From a checkpoint of a small mixture-of-experts model trained on Wikipedia: 32 experts in each of 11 layers, 489M tokens.
Below are experts of layer 7 (counted from 0) of a mixture-of-experts language model. Rows are named router (the router's row for the expert), up (a neuron's input weights, with its number), down (a neuron's output weights, with its number) and show model dimensions 0-223. Each number is 50 + 12 x the weight over its row's rms, rounded and kept within 0 to 99.
Before each expert's rows: a language model's description of what the expert responds to; "comes before" lists some tokens at least twice as common just after its tokens as in all text. This comes from a sample of Wikipedia text that the model never trained on. Tokens count by the router's weight.

# expert 8
Verb-linked prepositions. Prepositions and verbs in narrative clauses, mostly after a verb or adjective: turned over, shocked to, filed claim for, prevents, caused.
comes before: " the", " a", " his", " her", " their", " that"
router:58 36 42 63 55 30 42 76 44 61 55 67 50 50 47 58 56 39 46 41 47 41 56 60 49 50 32 71 59 52 36 54 25 71 69 57 51 43 53 52 44 50 39 50 29 64 49 41 59 56 58 40 44 48 50 41 59 41 44 27 58 71 73 55 52 44 72 53 48 49 23 45 43 45 51 55 75 78 64 28 54 25 55 55 58 36 55 74 49 64 65 28 54 65 60 52 69 58 58 76 51 62 31 45 61 35 58 66 42 54 50 56 43 57 43 61 50 42 51 33 47 71 50 43 57 42 32 59 58 57 51 61 44 53 47 62 64 48 56 47 56 29 46 45 37 55 51 65 58 40 58 53 46 43 44 43 58 58 42 68 66 63 44 56 70 64 39 60 50 51 46 48 37 48 25 28 49 44 55 39 52 45 21 63 49 78 63 30 57 49 54 66 18 28 53 41 48 37 60 33 58 44 43 61 42 58 59 77 58 65 52 47 57 62 68 50 66 63 70 53 31 50 54 46
up4:45 48 67 49 43 72 45 61 38 40 43 41 60 60 49 70 46 40 52 55 59 67 62 43 70 59 52 58 72 51 69 52 59 41 51 44 47 52 35 46 30 34 60 66 40 59 58 39 64 50 58 42 42 60 56 37 53 56 56 48 31 60 30 50 63 65 56 43 71 33 30 58 62 43 54 39 64 42 52 58 54 68 37 74 54 58 31 34 24 63 44 51 31 57 55 64 67 29 61 53 46 60 38 37 27 60 46 39 50 54 61 23 49 43 54 51 53 53 44 58 58 31 52 51 36 73 66 49 51 57 46 35 39 47 51 43 63 54 33 50 53 52 46 42 43 31 52 46 54 46 54 10 44 43 47 41 68 53 74 48 55 56 51 49 25 35 30 44 58 49 56 45 37 53 43 63 58 73 42 67 38 53 47 49 60 54 38 29 40 63 31 45 46 39 14 42 67 36 41 42 52 22 50 49 77 40 75 52 47 55 41 41 39 43 66 31 61 39 51 66 41 58 59 45
down4:59 66 56 37 56 47 23 36 53 45 25 49 63 37 37 53 52 69 37 41 45 60 68 29 58 42 51 43 48 55 68 55 45 68 45 46 47 48 49 62 37 59 50 54 53 42 66 67 48 63 38 52 29 48 47 60 34 27 53 44 52 54 57 15 20 54 59 65 68 48 39 54 36 64 55 55 54 51 48 38 43 36 31 40 57 62 43 43 24 53 63 72 37 39 30 79 42 59 43 47 53 72 56 69 60 46 75 56 59 56 47 57 36 60 64 57 47 59 54 49 53 46 56 71 69 52 54 66 66 33 56 57 56 71 45 48 50 61 48 60 46 55 41 46 72 48 26 49 48 51 57 70 62 29 40 46 48 46 29 69 51 34 28 43 44 66 51 54 71 40 51 67 53 44 45 71 48 50 57 36 54 44 29 47 45 57 46 56 67 62 47 46 37 61 40 53 53 67 71 50 40 53 71 32 51 48 50 57 66 59 43 38 50 40 73 43 26 37 54 39 64 36 52 59
up5:54 55 42 64 53 50 63 45 43 54 36 59 55 42 53 49 50 53 45 40 35 61 69 47 29 40 37 41 26 55 42 42 25 47 29 37 56 39 38 32 66 62 30 51 55 43 42 63 58 41 66 28 56 45 51 44 58 36 44 46 47 63 51 70 34 48 47 54 60 44 60 22 34 35 75 57 66 64 59 50 49 38 45 57 45 50 51 37 63 63 52 50 58 45 47 58 37 56 43 57 65 67 47 61 53 51 52 51 45 67 58 22 31 49 53 59 69 42 47 47 59 43 44 56 41 71 72 68 43 52 66 65 31 51 56 58 48 54 49 63 40 63 44 61 59 53 54 65 34 38 50 32 43 39 81 86 17 21 47 46 69 54 42 36 59 54 41 23 42 54 57 71 49 40 63 42 80 48 69 41 40 51 47 47 55 28 53 65 63 40 45 46 59 44 47 46 45 68 61 48 68 45 64 62 48 56 40 49 61 43 50 65 42 49 32 33 45 49 41 54 65 41 37 28
down5:60 64 45 55 68 24 34 46 58 50 42 42 52 47 47 52 54 41 43 53 46 44 24 60 49 36 50 52 48 49 53 50 52 47 26 65 59 33 45 44 45 27 69 35 68 31 56 37 70 66 44 77 30 50 73 53 36 49 53 46 30 46 36 51 35 73 43 56 63 55 45 62 50 63 47 68 30 49 37 55 30 67 33 37 40 57 46 21 58 54 66 59 31 60 64 80 34 42 21 42 53 66 53 55 36 66 50 41 81 44 58 37 55 68 56 44 37 46 60 69 41 39 21 56 61 55 50 34 44 66 42 50 70 39 46 50 28 48 34 39 64 35 63 53 54 45 24 49 65 51 69 45 36 52 44 30 60 38 38 41 34 55 50 60 50 58 50 57 58 45 43 67 56 48 43 39 34 72 44 55 42 45 49 49 39 51 54 67 54 54 54 46 65 59 47 66 54 78 52 59 43 51 43 47 60 53 50 35 48 52 57 41 55 50 47 71 60 40 49 70 54 50 49 42

# expert 29
Prepositions in competition results. in, of, the and won in sports and awards results, such as semifinals of the, Actor in a Leading Role, medal – first place.
comes before: " the", " a", " first", " second", " his", " Year"
router:79 45 50 46 68 39 50 37 47 56 58 55 55 55 66 34 41 53 53 43 56 47 44 73 67 61 51 44 53 52 52 36 44 35 75 53 59 39 71 31 52 49 58 39 46 72 47 42 52 50 61 35 71 49 54 50 58 40 67 22 41 58 58 45 51 35 52 70 38 54 53 67 48 58 32 67 61 79 58 42 51 24 80 50 47 60 48 43 34 51 72 21 47 44 39 70 49 55 61 55 51 55 34 16 44 64 52 36 41 65 48 48 49 51 42 58 42 51 44 39 66 32 28 46 61 56 53 62 44 52 47 62 54 55 64 39 46 51 35 66 30 56 55 61 40 65 53 45 36 61 44 67 27 40 56 61 37 40 46 80 45 36 56 35 70 55 47 41 32 35 44 43 68 49 39 44 73 36 47 35 60 66 51 45 46 61 53 57 53 59 31 48 52 50 49 50 68 59 60 51 52 57 39 80 38 52 31 61 51 55 48 58 64 70 34 42 43 31 48 44 37 51 36 37
up7:54 50 46 41 37 60 29 45 60 42 36 43 52 54 55 57 41 52 40 47 43 60 51 63 59 55 71 59 32 53 42 79 41 43 42 45 38 28 38 35 27 52 51 77 47 38 61 27 50 59 43 48 35 41 53 44 41 32 52 40 35 51 68 47 31 56 46 67 57 35 57 38 48 39 69 50 28 24 73 31 51 70 46 48 74 66 49 32 28 49 57 53 54 47 31 53 49 56 54 59 60 65 42 46 37 64 69 47 50 58 44 53 54 62 70 59 53 35 36 35 52 63 28 46 38 42 41 54 54 56 58 35 58 31 51 61 65 42 52 43 44 61 63 40 59 52 55 36 39 37 57 55 46 64 43 35 62 55 39 43 54 97 29 59 46 51 43 50 70 55 34 48 49 49 42 31 64 49 63 63 47 38 55 35 59 40 58 51 39 65 55 69 58 62 67 40 43 60 67 61 57 46 26 52 45 30 54 43 37 39 66 58 41 69 47 49 55 62 64 62 67 45 49 75
down7:37 60 43 27 55 42 32 52 53 57 46 58 47 26 40 65 47 77 35 37 66 49 49 27 36 51 24 54 51 45 23 40 51 38 46 38 56 61 49 45 56 55 61 63 42 37 42 73 41 56 35 44 61 37 53 52 71 52 44 76 52 28 41 40 42 55 43 47 55 34 60 40 38 30 83 47 44 53 45 82 57 48 37 46 53 50 54 43 53 60 61 62 45 37 43 57 47 54 56 46 47 36 43 53 53 30 38 46 43 62 47 19 54 58 49 56 74 50 65 68 47 39 45 82 33 45 49 59 50 29 54 50 78 51 47 59 48 23 44 33 34 62 40 33 64 46 56 41 37 43 47 45 72 46 46 43 71 39 62 39 50 60 47 42 48 47 44 49 51 50 34 57 79 67 55 71 31 38 60 46 56 29 30 44 51 45 46 42 41 47 61 33 62 55 45 44 57 50 42 73 42 43 53 38 60 52 61 61 54 38 40 49 52 54 70 71 65 53 38 53 53 49 72 54
up8:30 56 31 43 60 64 53 45 51 57 34 57 49 27 54 56 48 34 52 57 49 40 36 68 59 42 53 36 49 55 42 60 57 70 49 42 52 38 68 56 15 54 30 68 37 68 50 69 64 55 51 39 53 58 26 57 55 44 58 55 39 48 41 36 51 58 54 68 37 42 45 47 37 51 23 47 58 52 41 50 46 28 46 45 51 61 62 54 64 21 23 53 52 61 38 36 52 54 58 42 34 42 52 51 61 49 72 41 58 46 51 51 51 47 53 43 49 70 62 62 63 45 45 50 63 37 28 45 65 53 39 49 53 56 61 49 47 40 55 59 46 49 47 75 43 58 63 63 32 29 66 48 59 33 60 58 69 56 62 24 53 31 52 52 34 51 49 55 52 31 61 11 41 52 35 44 41 48 49 55 58 42 65 78 61 53 32 74 53 71 42 43 25 43 59 47 30 53 49 60 37 55 39 62 45 30 39 61 47 49 38 44 57 68 40 52 49 53 57 53 50 76 57 81
down8:55 39 58 41 45 46 49 68 55 49 55 49 34 65 66 49 43 49 19 43 65 57 62 30 55 53 44 59 51 43 50 63 47 50 57 77 46 75 53 43 72 67 67 37 53 35 68 39 53 52 65 60 45 57 54 33 27 51 61 50 53 69 43 38 29 57 55 23 52 52 54 60 53 48 49 53 47 56 43 46 50 60 45 38 34 30 46 63 65 42 58 50 52 67 62 47 49 79 52 76 55 47 54 58 65 42 39 57 40 41 68 59 56 58 67 42 61 28 48 72 19 57 41 49 51 44 63 68 53 37 49 49 38 40 45 41 39 52 27 52 56 39 54 49 39 36 36 68 60 36 46 52 69 61 48 80 36 38 44 61 50 72 41 64 51 41 68 58 75 67 63 72 56 28 54 42 48 61 52 41 63 55 42 65 42 45 50 42 30 24 66 41 67 59 31 66 49 49 53 44 52 47 58 40 58 59 58 43 56 41 57 63 46 67 54 59 45 66 55 42 41 25 70 57

# expert 27
Sports results and year ranges. Year-range endings like –200 or –85, and sports terms such as champion, medal, titles, Loss in results tables.
comes before: " |", " in", " of", " to", ":", ")"
router:39 53 53 42 48 45 57 45 50 64 39 43 61 52 77 58 42 53 35 42 49 46 47 56 40 77 69 50 48 56 48 57 50 57 41 39 66 46 55 55 34 58 64 52 45 40 55 60 63 56 49 49 38 51 50 70 35 61 39 54 31 53 55 57 73 40 45 38 39 48 48 41 47 62 47 42 37 32 59 72 12 81 28 70 57 53 78 68 64 61 30 48 70 60 55 49 53 49 54 64 45 52 59 70 57 43 63 62 29 38 45 39 54 26 70 47 64 78 59 53 28 22 41 36 26 36 42 58 59 51 39 39 65 34 50 60 65 35 75 57 58 53 43 38 69 48 54 58 49 52 47 51 62 34 50 59 58 64 48 65 52 54 49 71 25 70 42 40 40 56 60 42 59 41 46 53 35 59 50 58 56 48 48 33 52 44 49 69 46 53 42 42 50 31 54 47 27 56 66 52 47 52 51 49 40 62 58 49 60 44 44 46 35 70 54 45 31 65 58 63 30 26 42 46
up9:58 50 50 62 60 50 49 37 45 61 40 49 51 58 71 48 51 53 34 58 58 39 56 59 61 59 52 51 47 56 45 56 33 79 54 55 50 46 60 27 52 38 30 47 58 57 56 50 64 36 75 47 58 49 40 44 43 35 63 46 48 44 63 56 24 41 41 59 59 47 50 46 49 57 37 56 49 41 57 59 37 52 44 53 65 58 50 21 46 39 41 53 54 50 53 68 66 90 38 36 49 45 54 42 45 76 45 53 48 46 49 72 42 85 67 45 54 60 38 40 48 52 36 56 48 55 38 54 48 26 38 61 48 45 51 52 47 60 32 48 54 16 40 38 48 47 61 61 33 62 42 42 40 48 43 59 49 54 62 68 39 50 36 46 60 57 30 22 38 45 28 37 51 42 41 22 51 47 19 42 79 53 56 61 83 60 48 36 45 46 56 46 61 50 55 53 45 34 77 53 35 58 48 58 37 46 73 40 56 31 41 80 61 47 49 49 64 47 50 45 57 31 36 67
down9:45 27 68 24 51 29 69 45 50 53 42 52 42 61 60 68 43 33 56 52 63 75 48 59 50 33 48 50 60 41 39 37 63 42 62 42 35 54 47 48 40 59 38 48 53 58 45 28 58 46 66 54 52 34 49 48 42 62 49 46 48 54 57 30 48 62 68 41 41 48 54 30 46 44 15 51 70 49 38 38 83 70 54 53 47 37 40 46 56 67 53 56 42 47 57 56 63 44 42 58 49 81 42 33 34 70 59 50 35 52 72 55 73 54 36 44 47 49 61 31 42 51 33 50 59 57 65 57 25 55 38 45 53 53 54 20 43 76 46 41 53 48 60 52 41 51 30 56 23 51 36 56 58 55 53 57 55 64 47 58 51 27 42 48 63 35 62 51 65 46 40 52 55 64 72 56 43 39 79 61 56 53 45 48 51 51 38 39 43 61 78 56 67 42 41 34 34 33 34 46 63 64 45 43 43 56 58 58 36 63 58 45 73 60 56 44 41 45 22 50 49 48 55 44
up10:53 61 55 38 66 66 53 81 58 37 46 57 53 58 65 62 45 29 55 69 42 45 48 36 51 60 44 31 49 51 26 72 58 85 40 71 63 30 56 47 41 72 45 66 57 61 60 59 63 37 50 61 59 67 59 49 48 45 49 56 49 52 40 41 42 66 32 66 63 51 77 39 58 43 39 40 43 73 58 21 25 61 56 53 55 37 47 53 55 59 53 45 52 33 75 48 65 62 50 52 59 38 39 55 44 45 54 57 43 30 65 69 38 49 60 38 49 53 54 34 41 56 29 66 23 31 44 52 48 51 66 44 41 49 49 37 67 50 39 65 40 65 67 37 51 55 61 81 49 80 43 45 42 41 57 45 41 56 53 64 70 57 63 38 66 63 29 56 60 48 46 49 41 54 39 61 56 48 59 33 46 67 60 55 47 39 39 49 33 20 37 46 55 46 44 45 38 42 50 49 54 64 29 47 60 52 58 49 56 37 43 54 61 56 38 68 66 64 42 37 52 67 53 51
down10:64 52 46 72 70 47 45 51 55 49 53 41 30 38 63 51 52 30 57 66 50 52 39 56 52 54 52 26 74 67 40 42 61 49 35 54 43 38 54 14 47 40 63 70 74 21 56 58 44 43 50 52 48 44 50 38 41 49 43 59 59 45 56 60 58 59 46 56 85 53 49 48 39 33 39 59 45 30 47 26 50 66 59 54 44 48 53 32 60 51 51 48 27 47 57 28 48 48 35 44 55 52 54 59 59 53 65 33 60 35 46 71 38 46 54 76 29 48 58 68 47 41 43 52 65 45 35 27 77 53 43 57 76 41 55 25 72 71 45 46 54 60 51 46 48 39 30 51 64 73 39 64 24 62 59 48 51 55 32 51 42 54 45 38 54 72 39 34 56 44 46 46 55 59 48 41 55 56 37 28 56 54 24 44 57 39 58 43 44 46 37 57 52 52 56 63 19 37 47 40 64 68 60 42 64 44 32 58 49 49 63 51 54 43 47 68 51 64 57 50 46 56 39 50

# expert 13
Number digits and units. Inner digit pieces of large or decimal numbers and units after them, e.g. 000, 5%, km, million, in statistics and census text.
comes before: " |", " m", " km", " million", " sq", ",000"
router:26 55 57 66 67 48 58 43 51 57 52 32 57 26 40 57 48 43 39 52 49 39 41 40 56 52 67 39 53 59 34 37 38 60 40 66 32 38 55 36 55 44 45 30 50 28 62 55 52 47 61 58 39 65 35 58 41 42 55 53 51 34 62 32 76 29 79 50 42 31 35 67 38 52 55 70 46 42 37 56 55 62 55 37 38 59 46 50 64 39 55 52 48 54 48 53 41 55 48 40 31 57 54 49 70 54 60 32 52 22 40 48 60 68 63 41 60 53 37 53 28 55 54 72 36 53 56 48 69 39 55 47 72 64 76 26 42 45 46 50 63 42 32 37 31 41 44 61 43 52 44 65 52 67 69 39 61 44 53 39 37 39 59 42 69 49 55 52 37 41 51 69 41 60 47 49 48 44 55 61 51 39 33 62 59 43 50 41 48 55 67 46 42 36 47 37 15 28 43 66 38 60 57 55 63 36 46 45 68 46 58 63 76 76 55 43 30 73 56 38 42 48 32 63
up4:43 43 41 67 36 52 62 60 44 30 45 70 63 65 55 50 60 62 46 43 51 58 50 56 59 59 59 40 58 47 46 46 54 66 51 63 47 55 43 55 40 08 52 25 31 23 58 44 46 37 68 65 52 17 59 46 69 49 36 42 50 62 44 34 46 52 61 50 57 34 44 52 38 45 54 67 41 20 67 26 70 64 55 34 46 36 57 37 54 55 43 45 40 60 39 54 46 56 45 69 43 58 51 45 53 73 46 48 40 55 53 52 36 58 43 60 62 54 57 46 49 34 44 48 50 54 55 43 45 47 58 40 31 57 58 49 78 65 33 43 47 18 65 45 44 27 58 30 63 60 46 61 33 12 59 57 48 57 56 64 48 67 59 68 44 44 23 53 58 57 59 41 54 20 48 61 44 62 52 64 57 45 54 47 58 57 48 37 50 32 28 44 82 36 31 48 55 57 49 57 40 45 61 62 64 47 77 56 41 49 47 49 57 47 39 54 58 52 44 54 43 49 40 41
down4:60 74 55 59 41 58 47 42 46 68 40 55 39 31 55 51 50 53 61 53 71 66 25 68 50 45 56 62 46 45 50 58 49 69 47 55 32 32 42 53 52 46 61 37 44 51 59 44 66 72 76 58 62 61 69 52 48 14 46 26 59 35 53 58 32 47 59 45 33 51 35 68 47 30 47 59 30 54 65 65 50 55 52 58 53 44 38 52 58 70 45 35 46 40 48 59 51 37 44 26 40 45 63 52 50 43 44 46 56 55 46 69 38 36 63 37 63 67 68 70 45 29 44 46 35 61 45 75 65 64 31 49 53 61 59 19 44 46 21 35 32 40 63 56 61 40 57 42 44 70 50 82 47 56 43 40 61 39 62 44 46 40 54 52 55 54 42 49 43 43 49 58 41 31 59 40 50 63 59 53 53 52 47 59 41 49 55 41 64 45 59 26 71 35 73 69 49 44 78 51 61 34 58 32 33 57 40 56 55 52 58 56 63 59 49 59 64 48 50 54 44 37 60 65
up5:52 39 56 47 47 56 36 31 60 69 56 74 39 49 67 55 57 45 63 44 58 59 42 46 46 59 52 41 42 56 46 51 48 41 59 67 52 64 36 60 48 42 46 60 58 55 50 59 37 57 45 29 46 54 53 46 50 30 53 57 44 39 42 24 49 41 49 44 45 43 22 58 39 30 41 65 61 37 41 75 34 43 43 52 44 49 34 46 59 42 43 31 55 58 35 63 43 52 49 42 54 35 47 52 52 54 60 42 54 48 58 30 45 79 48 38 46 47 53 40 38 38 53 61 58 17 38 32 43 58 63 54 51 71 51 38 27 28 44 63 32 44 53 43 39 51 54 26 37 68 74 57 61 42 64 39 50 36 49 54 55 48 33 71 54 49 55 29 29 42 27 61 77 47 38 30 48 44 65 53 57 61 49 24 48 37 35 63 46 61 67 56 51 56 17 62 54 54 75 46 50 40 48 48 71 44 26 69 60 32 42 64 57 44 64 67 38 44 49 32 74 60 51 61
down5:56 66 54 28 53 47 51 59 37 56 61 37 74 48 71 64 46 50 33 27 41 71 40 52 43 44 29 35 26 41 60 59 34 66 64 52 66 45 42 54 48 40 61 36 44 41 71 31 45 67 50 49 46 52 70 31 55 46 36 55 33 57 65 67 79 64 19 38 48 47 50 35 55 65 60 55 64 47 37 49 26 80 42 57 55 53 54 53 47 59 27 35 56 52 48 72 55 57 63 43 59 46 62 56 47 65 63 60 53 39 79 36 49 36 49 55 57 77 51 46 33 45 35 34 54 61 60 59 69 46 46 52 62 66 53 49 40 43 31 34 46 37 31 44 28 47 39 48 47 64 68 51 55 27 33 61 30 47 45 52 34 50 59 49 43 64 39 66 55 61 57 58 46 50 57 55 59 60 73 50 48 41 49 63 49 27 42 59 57 32 46 47 46 61 64 68 54 60 42 56 62 63 61 57 47 65 49 65 43 34 49 48 45 58 56 59 65 54 68 61 55 56 58 34

# expert 25
Topic modifier nouns. Common nouns used as modifiers or topic words after the or a, e.g. music video, rock band, television, political, air, military.
comes before: " and", " of", ".", " in", "s,", "s."
router:62 51 42 44 41 61 61 43 38 51 69 67 53 55 32 66 64 41 70 51 55 45 47 56 65 29 54 46 36 60 43 47 60 27 38 49 55 39 46 52 59 62 70 50 46 33 40 52 40 44 49 62 44 45 58 29 56 64 62 54 47 62 30 53 33 34 41 47 45 64 58 55 62 45 46 39 57 48 44 30 41 55 56 43 42 53 29 48 48 49 63 49 25 70 53 75 54 45 52 57 32 66 67 59 53 70 63 71 57 26 50 21 32 52 47 67 70 63 63 45 67 58 72 61 34 53 51 35 42 53 42 51 64 53 35 79 45 51 44 49 47 54 58 36 42 34 46 37 55 63 48 64 59 42 43 66 54 53 65 71 61 52 57 49 32 66 45 66 61 40 55 47 67 70 24 56 39 31 41 45 76 44 45 37 48 36 31 56 40 22 41 68 45 50 57 43 47 57 46 77 73 47 60 42 48 46 42 48 49 55 83 45 57 80 53 38 51 51 59 48 52 57 52 50
up9:38 42 52 53 55 47 48 30 44 44 42 66 33 57 48 44 57 44 29 46 43 55 66 42 50 70 42 58 46 74 66 49 48 47 33 67 33 63 38 37 64 55 58 56 60 76 65 57 32 35 57 40 43 41 53 44 55 44 53 47 69 36 39 33 43 70 32 66 55 42 53 55 41 70 52 47 70 39 56 51 62 69 53 52 72 43 16 38 50 58 52 57 29 55 46 42 48 65 39 56 37 54 54 33 65 42 34 44 39 59 58 38 57 58 45 63 42 31 41 52 56 52 55 57 59 53 66 46 45 35 32 43 29 51 38 45 16 51 38 58 20 49 69 38 41 32 51 60 58 59 66 27 45 51 38 68 36 72 57 61 41 57 53 33 53 47 45 40 41 18 51 66 73 43 56 57 45 45 44 42 51 66 68 56 52 54 50 56 40 39 65 49 41 64 49 53 42 61 45 48 41 59 38 63 67 50 47 68 46 84 27 58 57 62 47 61 44 68 48 49 66 32 55 38
down9:49 58 76 45 41 28 44 53 50 57 58 55 57 32 55 37 47 60 72 35 38 68 68 40 56 68 51 50 55 42 63 46 45 74 38 54 31 49 34 72 64 35 70 14 62 44 74 74 51 73 55 48 67 66 54 27 50 48 56 39 53 62 45 54 53 63 49 48 47 43 54 57 35 76 64 54 45 38 45 49 58 57 47 72 53 53 31 36 41 41 36 58 56 56 55 54 33 63 66 43 53 58 26 71 48 72 66 63 58 59 52 40 62 59 39 53 54 33 41 58 42 61 50 41 48 42 44 45 41 60 53 62 61 33 57 55 40 65 15 38 62 44 71 51 59 45 31 81 45 55 54 50 49 46 54 75 44 55 28 69 57 52 68 58 43 63 35 39 59 45 65 59 39 60 47 38 42 58 48 62 46 42 42 39 54 34 45 53 42 45 73 48 56 51 49 72 45 52 49 58 30 43 50 35 42 53 55 37 58 54 41 68 61 54 46 43 32 69 62 40 39 50 54 45
up10:74 62 43 50 46 29 41 52 60 65 35 72 60 42 79 57 53 52 59 25 62 55 67 49 51 45 54 39 46 58 57 64 67 65 46 49 46 63 43 27 50 49 59 55 48 41 61 33 70 54 62 21 37 74 55 58 45 54 54 49 44 79 70 57 46 64 31 52 35 51 53 51 63 52 59 51 53 45 56 30 36 49 50 56 60 56 60 35 45 27 66 60 55 39 42 48 50 52 31 42 44 51 41 71 50 58 63 43 52 50 64 39 46 51 41 50 46 37 39 37 49 52 47 47 41 61 49 76 53 63 35 48 55 47 39 47 31 52 40 38 33 46 38 38 70 43 59 54 49 51 44 69 57 26 40 43 22 34 46 73 76 51 43 56 52 54 55 58 48 59 36 63 69 54 49 52 58 28 35 53 36 64 55 28 58 45 70 59 46 36 40 43 26 70 40 42 44 54 75 45 51 54 30 38 80 64 37 42 51 24 35 47 61 54 58 46 53 29 31 53 52 38 58 55
down10:48 72 58 38 65 31 77 60 51 35 48 58 68 33 68 56 58 51 53 34 45 46 63 54 50 57 55 48 54 40 41 50 52 43 50 51 58 51 48 55 41 60 58 55 58 42 53 17 44 24 55 23 27 40 74 75 58 45 50 45 53 59 33 42 43 57 42 39 45 45 28 33 51 58 54 25 57 81 44 46 54 63 40 36 47 57 65 67 52 57 52 63 51 50 73 48 46 67 38 64 41 66 54 73 36 48 52 46 37 42 61 48 64 52 83 22 37 41 51 51 53 54 46 29 57 63 37 44 41 39 44 47 45 39 53 50 32 42 47 28 46 52 64 60 51 53 54 72 32 65 47 52 49 55 34 72 66 47 49 50 53 46 47 51 54 41 36 51 38 55 23 45 65 52 36 69 45 51 57 81 57 30 45 42 58 58 69 50 53 49 67 61 40 64 60 68 51 53 62 44 46 29 50 58 60 62 46 60 51 59 24 40 42 43 56 72 58 65 46 40 50 70 37 43

# expert 19
Quantity and demographic nouns. Nouns like number, population, age, total, list, and the of or from after them, mostly in census and statistics passages.
comes before: " of", " for", ":", " in", " population", " age"
router:64 42 58 31 51 47 45 29 66 57 70 52 45 39 43 43 36 34 48 41 61 41 59 40 48 66 42 54 47 61 45 33 69 57 26 62 70 45 53 55 52 42 59 37 64 53 33 61 37 53 52 56 43 47 46 62 65 40 44 47 38 32 27 40 31 45 40 38 46 49 46 36 23 58 51 49 67 58 35 56 37 54 68 76 43 58 22 47 56 51 41 42 63 60 52 59 50 49 48 54 22 66 66 46 40 73 51 77 21 23 53 53 47 54 47 53 54 71 54 58 60 59 57 46 74 30 50 32 40 52 54 51 18 56 57 48 44 46 57 41 41 43 46 70 46 63 51 66 46 40 38 54 48 48 63 72 64 39 50 60 54 41 40 53 58 75 57 32 56 25 45 56 54 61 56 49 45 50 42 49 49 59 46 42 53 53 48 32 59 59 56 60 24 48 47 56 44 55 66 55 47 62 48 45 39 40 41 38 44 67 66 66 61 67 65 76 20 72 57 28 51 48 52 60
up3:41 47 58 44 44 59 60 41 50 35 40 44 47 47 52 69 37 64 29 29 46 50 77 39 50 32 47 54 41 73 29 20 50 41 44 63 40 45 53 66 44 25 36 57 35 52 25 44 59 53 73 42 64 63 17 41 24 47 70 66 37 65 61 60 53 35 56 32 48 41 51 59 43 58 43 44 46 57 50 40 48 58 60 51 65 55 65 53 58 45 44 41 45 52 42 28 41 57 54 65 49 53 52 37 40 36 64 46 52 45 44 38 78 35 39 69 50 28 53 58 40 65 29 49 56 65 39 43 37 41 47 39 46 53 48 59 55 62 61 57 41 62 34 22 33 46 58 35 45 49 65 53 70 36 50 49 47 42 59 34 55 55 54 36 79 38 56 45 69 40 59 39 43 40 40 59 62 27 60 49 44 44 51 41 45 75 32 53 43 50 45 54 61 38 42 31 35 46 42 50 57 50 32 56 91 45 37 41 51 61 54 41 38 50 55 37 48 64 62 43 54 44 61 64
down3:39 49 42 61 55 53 64 40 52 60 51 62 40 63 64 47 41 54 54 37 49 39 53 38 47 42 56 50 50 42 41 65 32 52 45 58 42 33 55 60 58 65 49 35 49 50 65 50 42 59 22 34 47 50 58 53 49 42 39 44 37 57 47 53 73 22 40 60 56 48 53 45 56 45 64 64 31 14 36 43 41 63 34 62 32 46 33 33 34 67 36 28 60 60 33 53 29 50 29 45 42 35 71 43 52 55 69 35 48 58 42 47 49 43 48 69 30 53 53 63 33 26 56 54 52 64 50 54 52 48 42 78 60 58 42 46 35 38 36 44 45 40 52 53 64 55 51 41 49 55 38 64 67 45 59 57 41 55 52 46 27 50 53 40 47 62 37 53 34 47 19 67 56 46 44 55 51 52 26 39 57 37 58 74 53 49 23 58 52 44 66 36 79 61 56 48 51 62 55 69 60 67 63 57 43 54 20 31 34 39 46 56 44 64 40 33 69 68 70 40 63 58 63 42
up4:56 49 53 52 47 63 67 67 47 61 51 40 37 37 73 44 57 54 37 45 68 81 66 57 56 53 18 49 51 49 29 34 29 68 51 44 62 40 36 53 43 43 59 47 55 65 54 61 40 46 57 44 50 58 36 38 62 39 49 63 58 52 52 37 38 56 52 64 40 45 60 49 53 47 71 69 69 74 30 58 57 74 52 51 52 54 57 29 50 58 45 65 60 47 59 55 44 42 44 47 41 35 39 42 36 31 46 46 44 42 53 58 65 47 61 55 50 67 80 43 32 74 58 86 21 51 50 64 44 36 68 47 60 58 70 60 48 45 26 64 35 24 49 60 54 50 52 31 45 59 72 43 48 51 63 64 61 87 47 43 36 45 45 49 29 60 58 55 46 34 40 73 48 47 38 58 67 62 51 45 60 52 52 60 41 48 53 59 42 47 50 54 69 49 54 56 28 45 52 51 63 54 37 56 67 56 53 53 65 55 54 47 66 58 58 60 51 43 32 19 55 54 36 54
down4:36 70 33 41 41 50 42 30 44 41 49 54 62 60 81 52 53 58 35 57 52 54 43 24 48 59 51 32 45 59 54 42 56 57 49 26 86 22 35 59 32 72 78 51 67 36 34 60 34 67 52 62 50 73 44 48 51 65 56 58 39 56 59 67 38 50 50 57 33 69 41 44 58 57 56 48 54 52 69 50 47 51 40 47 46 48 53 52 46 56 67 30 67 39 44 23 72 44 45 53 45 29 50 55 41 42 37 51 41 36 49 50 60 35 72 52 39 54 63 40 50 36 65 58 30 46 47 54 57 35 40 43 58 56 73 25 56 42 51 42 36 70 60 61 75 66 33 48 34 49 35 33 58 56 34 47 36 62 51 55 51 47 48 64 54 60 45 23 47 43 52 71 39 53 71 53 39 55 65 45 48 48 49 42 61 55 55 58 42 48 45 68 52 67 60 60 44 46 34 67 32 50 56 56 39 43 51 56 36 50 47 42 39 68 55 78 70 64 55 59 42 57 43 68